From a checkpoint of a small mixture-of-experts model trained on Wikipedia.
Size: vocabulary 8192, 27.8M parameters.
Below are experts of layer 6 (counted from 0) of a mixture-of-experts language model. Rows are named router (the router's row for the expert), down (a neuron's output weights, with its number) and show model dimensions 0-159. Each number is 500 + 40 x the weight over its row's rms, rounded and kept within 0 to 999. Numbers have three digits each.
Before each expert's rows: a language model's description of what the expert responds to. This comes from a sample of Wikipedia text that the model never trained on.

# expert 4
It responds to: Sentence-final periods, line breaks, commas between place names, and pipes ending table rows in route and location lists, such as Angeles, California.
router:446464526448433520501606497486480554532515450479548583558490568521430504562553495492485562533526531459419444555551518501489529488491453514522475533474518505416495475547496492508539452482513470452439464490547529508473554521491557505548529548553514479544446453480437439482473444552448519495459502464466502511518506542487570549502541515483445423501506489538546471561484504482466439601558525438501542505481474411454464492489454487460522524523402544468539494477453508540486528502477485
down0:556470434532466375543500478478478483482576509482469527455510536535495528521523562504502494492468486501537481499542433460468550535466487515535465444511493416519514499522495513512472517434516430510459458573464576480452547520447536520572449497544507507484554456542471495542501599480417492486586501431508510473463486421481557483532473512466486518487557548595524493410463477447505519480488501552537502563505432515510435467499526456520457483510568459524561481484504494523536483558556553

# expert 5
It responds to: First subword of a capitalized name or word after a space, often surnames or place names, like Bar, San, Mc, Cl, Prim.
router:547424497534535462581461475469539405490454493554457452493443474573469529465490520483543464425509467576456526556540510493488546394442429516573551505462560485544497463544479461469513515504501471541520469466441524514521542495522474553528547483459485475532560512486459502453518505463516474477555543458426522491494482519515490454465446512441457491515445556537581481519532409535483442437526475478513562484518489458468505489549452563514539544521572508547481472497533541484490492465416493
down0:544475459544519531486444492517486500480534536546456511520521478469545519470495510464551527485569511461536545481481592468490468470478490530552445446557519472465572433461531500478542468553472547507509558476476475471470556515583499459422503477455520530512552476495514554502526463439432563465470415488430491470556579466501504556456415519583476555519537489520517479449561470437440487471496499540445486548530525460553559464489557545510487511496463518511496402453583500501466544470470462

# expert 21
It responds to: Final pieces of song, album and book titles, place names and species names, such as Ones, Middletown, Cleomenes, Dumb.
router:510531496521494511619519523541408488419503539487441518539520489451456572539545463444422494533518518505460487537550534520468426498480477491530523494459437476558447441478471481477580545435537522435491478489507449483499513534479541442563580487554558502449496520559479471472500464467536484534458491491456536486577466511554517506467520504493504480572456513497549436503474461439449441490496523503522505442506484458528539505463460397474502547520504518575535480460558556579501546487520466
down0:429488488457467513438485468442474536511501510461556390488543484525499580468498495562514534444447496485505544457473498518589527450458564560430516561504506476538487488523460546614512492575566534491534441473558479513452477479489487538427442476578482461471502497542517487522493482505533453524540438474487514441479572446480457500494457560488564427543483539495553518481489538526507515549490549466478453476527479521494488542486562593477521468494552489400519506502489531561496481476505461

# expert 29
It responds to: First digit of years and numbers, especially 1 and 2, in dates, sequences and table cells, plus taxonomy labels Phylum and Clade.
router:530553555590542472465536504489509458440496523574478501547538535444486528489549571491503518470435483464465436540521520446541477490461466496433511530540585547508476477460503550499465400496525437432497526437525458465483567514570491553442496495519556454566541565477478498549526498534519464522558535535543486462579537566522487553526519466465505556420540507485461542435459472425457472482534581471479518478524440432531521511509494535467497518496498442510478450521474514520474444498482462
down0:533487503566533559460442486468580546538512508524518471490494532466533492522475477488518433488432419459486497549511506439528546503485483510478480524458540471491471434455527532544510554575461484534532533440424484433483520518561410470451449444438538492521505563441497556608462502509519590529504526517502441466525486515489496535545506571450471548573593503456479560503476490521529480498535514457454480480410520447524517532460470447510549568484545463543521509536480493438480491494468469

# expert 10
It responds to: Verbs and function words inside explanatory sentences, such as is, are, can, provide, to, at, and verb endings like inhib-its.
router:460457501548471490529471541485483560486480505490506501518436467546479475565537436544479461410450468495517477488507442439524495574496548489402422504465561545480513508498577529514561494535475587483456471498523491523501448481498552523525528444550535548459510507508407516495551529469482528500460581452506515432470557459495431489467424498544478515455467527485495563527602620556439528472459473428500525464503448526504564516459493504482509469518503512499518496517518442564534496522487530
down0:581503513496518483543522525578543440610440461495471538504507495512560451499545533534482495438573474433440511432519477541521515551461476541513552484488485499464419541551460540543485509469546497551447554488435561472511545533500536520456442477524473510488518437493550530508518535448460515515462532493515449516501527461520482529483540508436510502497464528525465564474403567512474492495499415476476512462513493438465404461556528533575562524493529480505449546438472527447471506566438487

# expert 13
It responds to: Pipes and semicolons between numbers in climate, statistics and chart tables, plus month names in dates like July, February.
router:543494464433419515498496542459491424449484501479468562511429505533533507492554505471543514478452564456482481433504563403557473517492505495496464447475461457452553408531591563462532510511430510478485533471481486517445440455474538528500559518513539492541511494536488478457477477575527532507571545440463497497546565482459518540567466526461444491486471555456511550522486552496580435493562532488523524498529468513563552576567475525444522465466521427460486444498520512514496516523532508
down0:494542456569498456494408497451505442495521461527563503498479527500551526475414593499483519465520553567489461470516406496479537499488486558484538529533489429491518451588540539493585474506459460445498468473493488435577521451458494512542524563546544472493472497502578480446485435538559550487570456520456569527497534508485488508500473425500468491529547473468507418453452516468466450523577497543487454536559513520492507496520444534484522505513505443536434519470512477513497566436558501

# expert 26
It responds to: Nouns for institutions and groups (government, police, Congress, Army, film), and the closing parentheses or commas right after them.
router:581460455474514455519542531486486506472437484440412570500407526517517507577520517467463586588482436521528507524541476503460473496532499515515549483509480478530436528494524453522537528500501551500469447463457498500463556424514483506550477498477569506512486470468497476539545455558594470455528475521549599462472533460573521477442569537464466522514475508520507460472450496513522483475494478469521505414450537429510492454589456524476524487479493429565494462499574467545500562452477509
down0:512536558506517548435481506535555494517491491466539520546466495450530556507472595486483430516507427528473506484495472531475461485431473484481474531534454522498524503551461561441511482505527535518506532514510540487462535460517488491517441540508588491437516573433536548548544461505510503447522499560502549531510507509405465557489626475532526459515512513516565485469477567467469475468555504457505497547503468522480440414506543483456506528382509497484546435398547462481482460440501434

# expert 28
It responds to: Inner digits of years and numbers, such as 2017 and 1826, plus word stems after a prefix, such as en-for-ce, qual-ification, ann-oun-ce.
router:544520449534475458500520472546491498480456509448494485503517495477555564495544506547533562474444442502470455486499482434555473479522437476499455554532537498458461560569533536524548518424433532490498465430480440510495539481521437524457471518489501483490571466527550463375451557542451509486536583557477553509564488556551529470465474548488487554493474478468479466398475491456465531405522454493573537535480496499505547502502529557519499493512480438498493454472513574557434481452473527
down0:498459507469425506559501566466524435561465522443557466489444543531560495544476529486441506499548430480551459438501539479537495507510577522529518512522422515545552528511481527525532456502520449451501543534483478569504479519562508471515497503469488611443499459432478433538481493503478521582520497518571503489478403454508477505468561434451501498484525478524527584500429503464565498515467510480558544560490458526416509471470486452389487492534554497557500546464496496517522474449510489

# expert 2
It responds to: Interior consonant-vowel fragments inside longer words, like ic in horticulture, it in furniture, port in Eurosport, ruct in deconstructed.
router:560528496503499463553501533573452507481495558462471514492494470507403505559477480434554481604492502510497449523531522465488471511462538474587528453471521491526531467513470500512523546554500519475463522524430490518481539496535458433550415475542497557452530417432499511471571542511444494519572538471507566515529499502457502478454524510479490483570537495413555515473490451420542495483510567487517557527487573453518510507535491426452583578469498428548457535472445475511482460487497458
down0:453515531445534478453540511481545484518535454479498528487489563507456519480540410525473486574555522476487382526503530476449453469491595514469493598498477511505479508527480413517525496452496526526500523526529583514547509484488581505469539542498499510496463487602436501486534486548429454496533504555465537560495483521441497448488520473535478519489467504493478514533540493526436512466491437436485409494456494490557469482450623498457476495568529506523549509511428576486513538429475516

# expert 0
It responds to: Coordinating words and separators joining list items or clauses, such as and, or, commas, semicolons, including, as well as.
router:445474461440455499500513518518396538433581535484492516573423583521570484481548484490496539477422546414490493490533556512604485513510399512467457559528522485524502533495562527545536581469483510447487550533497489541510477503501532454555581534524490513497515496536443467402520507512481567491473527446474487491445541476507449446496508532504516484478535511527479487482493534522461461435509518492529478426494499496480458523525465444449522479514461517536537459548588492587479531523543540
down0:487461424526586464589445476517486492522530531511568460463437525458507497536432537529491484570439509451442485585491525489465512516494455491442449492498477559467492497500500511479551418534465513487552501580549511491504566521503514419468531573389539481513487544541504483477454520468451524460460504516451497428540550525533561481535429562517471438482531511495516451551519517506487459461547483474509495463478493539475583580520504526428504506544460432500441468518500507518539522579500492

# expert 16
It responds to: Country and city names and their final pieces, such as France, London, Tel Av-iv, Wrocł-aw, Saudi Arab-ia, often before commas or pipes.
router:562544512406510578445553478535467545510489520515506505572538545530498522476454500444421542580486422525511478526528510517511456504474453566528518426497423476451459444501434466513564506441521459495457458487511430479503497473490530547579499504551537451486463525452524467493471508491480530550583540521512585483520484562525574465477511537527499527598467502470501422538443523443508434488539475484469543471503455471483514546518519522452500552498404465516523489475489486522426486460466489
down0:517540454518444486442521494503516507502522523514580536467520474536518524463542464556526499516471542503489450513514447557446491529484526489477423500522517522519545449434518500547453505405483465473488526531450492545552472451534477526506537523470501569445469502522503487530482531474523475548522521463502525529403447571487493565494572432524433516534508509489460480518418469466525526366529440501564526468491436518537528532543511471469416577487495613455504518439461514486564449544541530

# expert 20
It responds to: Common nouns after the or a, often followed by of, such as village, town, city, area, member, seat, corner, version.
router:513554541453546467527484528522539486446534407435453554527461532512471520512542512511443521498491482496476414541538488513485497451545552465513514489398461479581470457497499459462552497538462496439485499457466481503472464466544433494573462416549555464514509492445529464536561524531572509427511492500573516508497519438528528448505559556468453501498476491535541517472476543509466526489563518565494561512486475465455527545540525444467542519444579429528544494408506468480539522467442447
down0:556498458532552483437482497558469509490458506508473493525509432525512467472445488434469569528538518495528468494500462466519523569535518468452493484538441578526460515504434481527455469517544541481504529563497476500441466492438470549500494531483564489488480528568404482524484500433392525526479530481522535505471453542421491440487536514536518539514587483510487491537465533527500444407462547476558521453471542511592545451591541477545530490494475446575479514497487502562503480589442535

# expert 17
It responds to: Newlines ending table rows, markdown table separators, infobox labels (Preceded, Succeeded, See, List), and coordinate and encoding symbols.
router:530539527477504492444514570507549497501477504534438528471472453433494545434553456482485469499491494494461478557503477474482512468558439567501461467396543497524498509574466451489530510575539470557420545514498616487501498482592556461440525537438439472522540496468487448536528525505451596507576509456495510495449458544437463497450557475406494535571581539529521464475473476525534451477543497536561530494496490524530511472503464545516523480478472456471487491453534505500438521533482521
down0:478511428518450474547613458451460542564518499467551468536495485544526533541588549543555490497471589479528483471454456562491463565558481564480525493487495539538508518450512511431492496561472534480439436511572500486486539478471478474468460489486480501564511478496475527546471537471508431477503541489519443506516472492393501528447490473606438506515486489570517526544508408560497518463502429486575524500464495502541481528519515426463456512507507471496499569509529520533500461458447425

# expert 22
It responds to: Prepositions opening time or place phrases in biographies and sports careers, such as in July, at Aston Villa, during, until.
router:430491400435485447519509512456488515473484577505485562520513465520519540495539524550431542495444478547514464471419524479530507539536465551476506535496550489431512487451563521487542412494439545489428438487532576470537486455524533568462562406512496520491518507554466445447544431536463523566521538443503493514489538503542493545504519512444505482556427467476562541546502464510470529490512467557526476565515480512495449516494462496515540548446429563477556471462487543524493566488559501
down0:509464485455501440532532574508609490471513455442465429450485460453425543466428473544538545558506497553491558560516498492434508465404495529472536508519496542464482467508538494514569473581455445497501500440518469468556450489494498488478506483466492506436520470507525509489530519490499522480510564501519493479568525520507491476553508584400505540536521552459484453478480412478549491508502481490534582396486467630470513517524466480485515468490552518484529476529495574528520552520514465

# expert 18
It responds to: Middle and end pieces of Germanic, Nordic and Slavic surnames and names, such as Kirchner, Schmiedlová, Gierke, Drysdale, Sorenson.
router:511581538469493434509515465554406446500460534577504472560513528541503538597502487439498487497511536506443513570509533559468473462406479551591535433524528459508525449518440481450499508483500421465466468507447488464515508547473467494539457522494517491486470494537533496465466502485465455504496503528454540499516461462537550454512583498555540452550421487479526439520426410489518446495540571522535490447542486554581516518469471499522506529489513529550532450509510466546517486540509406
down0:468524423504526631387511533480550474535548531509468413521445530513520587467584531545504442479537442552526491518538448532495501476421519460475455478501521496525498573494490520520509532483543448538497504489453455489569544465496480557486494501529451476520386490511474541513517502499540493513557524452519475514484468535478538513472573497454519452500416481470529515509441425444467428525541427558454498533531432504539536472486517540538441486505481501498466508470441514557506532508533523

# expert 3
It responds to: Word pieces inside transliterated Asian, Arabic and Slavic names, like Shabaab, Khayyam, Qasim, plus line breaks ending list items.
router:551515522502486506493549434516459495539471506560414469500523498487414537514516532478512460585479454500533526506543535503527526464446456481556560410456485492486429462499455550456538544425546419517547488469459469417496518529532557504497574455516480466495507477508545460491545481456472567567458475428429532470523527500509584476491525547497498546517499522506513450517469488498496415465568558492492532532494564501481481465526513502560456563547433540431490458491540512554506435437536457
down0:529475440486437534498515463470466488497533462456536435525534493572535519556563471549530568486494534490457498514483508547449544524471542592550506522406522444472519507597471500486545572498484510550525547503500463517488515536432544501505565496416494409493475477509506535476435436511513447488560540457528564476505464432508501436473497532504442468514538516457491465587518523532397454617431497477497471467520478522566505506481480497461498502489592481499530464518519484524487459467499496

# expert 12
It responds to: Digits inside numbers, years, times and table figures, plus unit words like metres, km, million, kg, %.
router:485467527461423461442513490481521515509456492543552558536567585560470476565481522494556493514479431439491523506547541468485434558522595555468526476611499475480528499533517496534429518533510469542470584468485482417524542480455536529498482486506516514531535525458505427513455494454435534534490482538445458520551549513529573471509607513490515515481537474472468484458518480483559538568492507479489499431495463493467523539510541462427464518474521423537548477423499517532464497526443447
down0:503469495446495533452527526449483559546533539517526526442475390469489523554505408481496547451472488487481456492487465578433507520459429501492557482534502519498441545431520627467481484496511554469534490504532473481474522481467501492549479509531467497543549476526504546552503471462532517522414545501518503469531510445495571429466540505523500485533428617444492521513393472486508481466462509464491536507482574530551595546522445506493566499570507531492505558503518519489454455472489475

# expert 8
It responds to: List dashes and table pipes at line start, heading equals signs, and the articles and determiners the, a, The, his, Its.
router:484578450457494427497528537483463461467496533459567555528503438457484471466509475449485469534442537470483495435552499480566497536480531497453537530482511517460458478537477542483529556495589513440467492520484434558514576553456494518524513531537535526439553455495436478460468474392562533515525540514563474502476466562537527518447472486530519429485522528516490509493521471579552550568455515552488492464418456528507445500525447503479545446451470535450539562470493531572536563526508555
down0:483452517519536510491538504506565452511548492570434453518531515525524474576539552553521565484527506550456489427506491438418451457482489529495495530417502475468464573420490474534445449488465550551507475461415580472507590478585501545524506489489515507457473455523594443485460472513464473517522505545488470484550527522513480507514504530504504503557474499496538527465503449541509521546490444510441543521470516468509536488541535495524464495434459483547487479583490470465592460471482374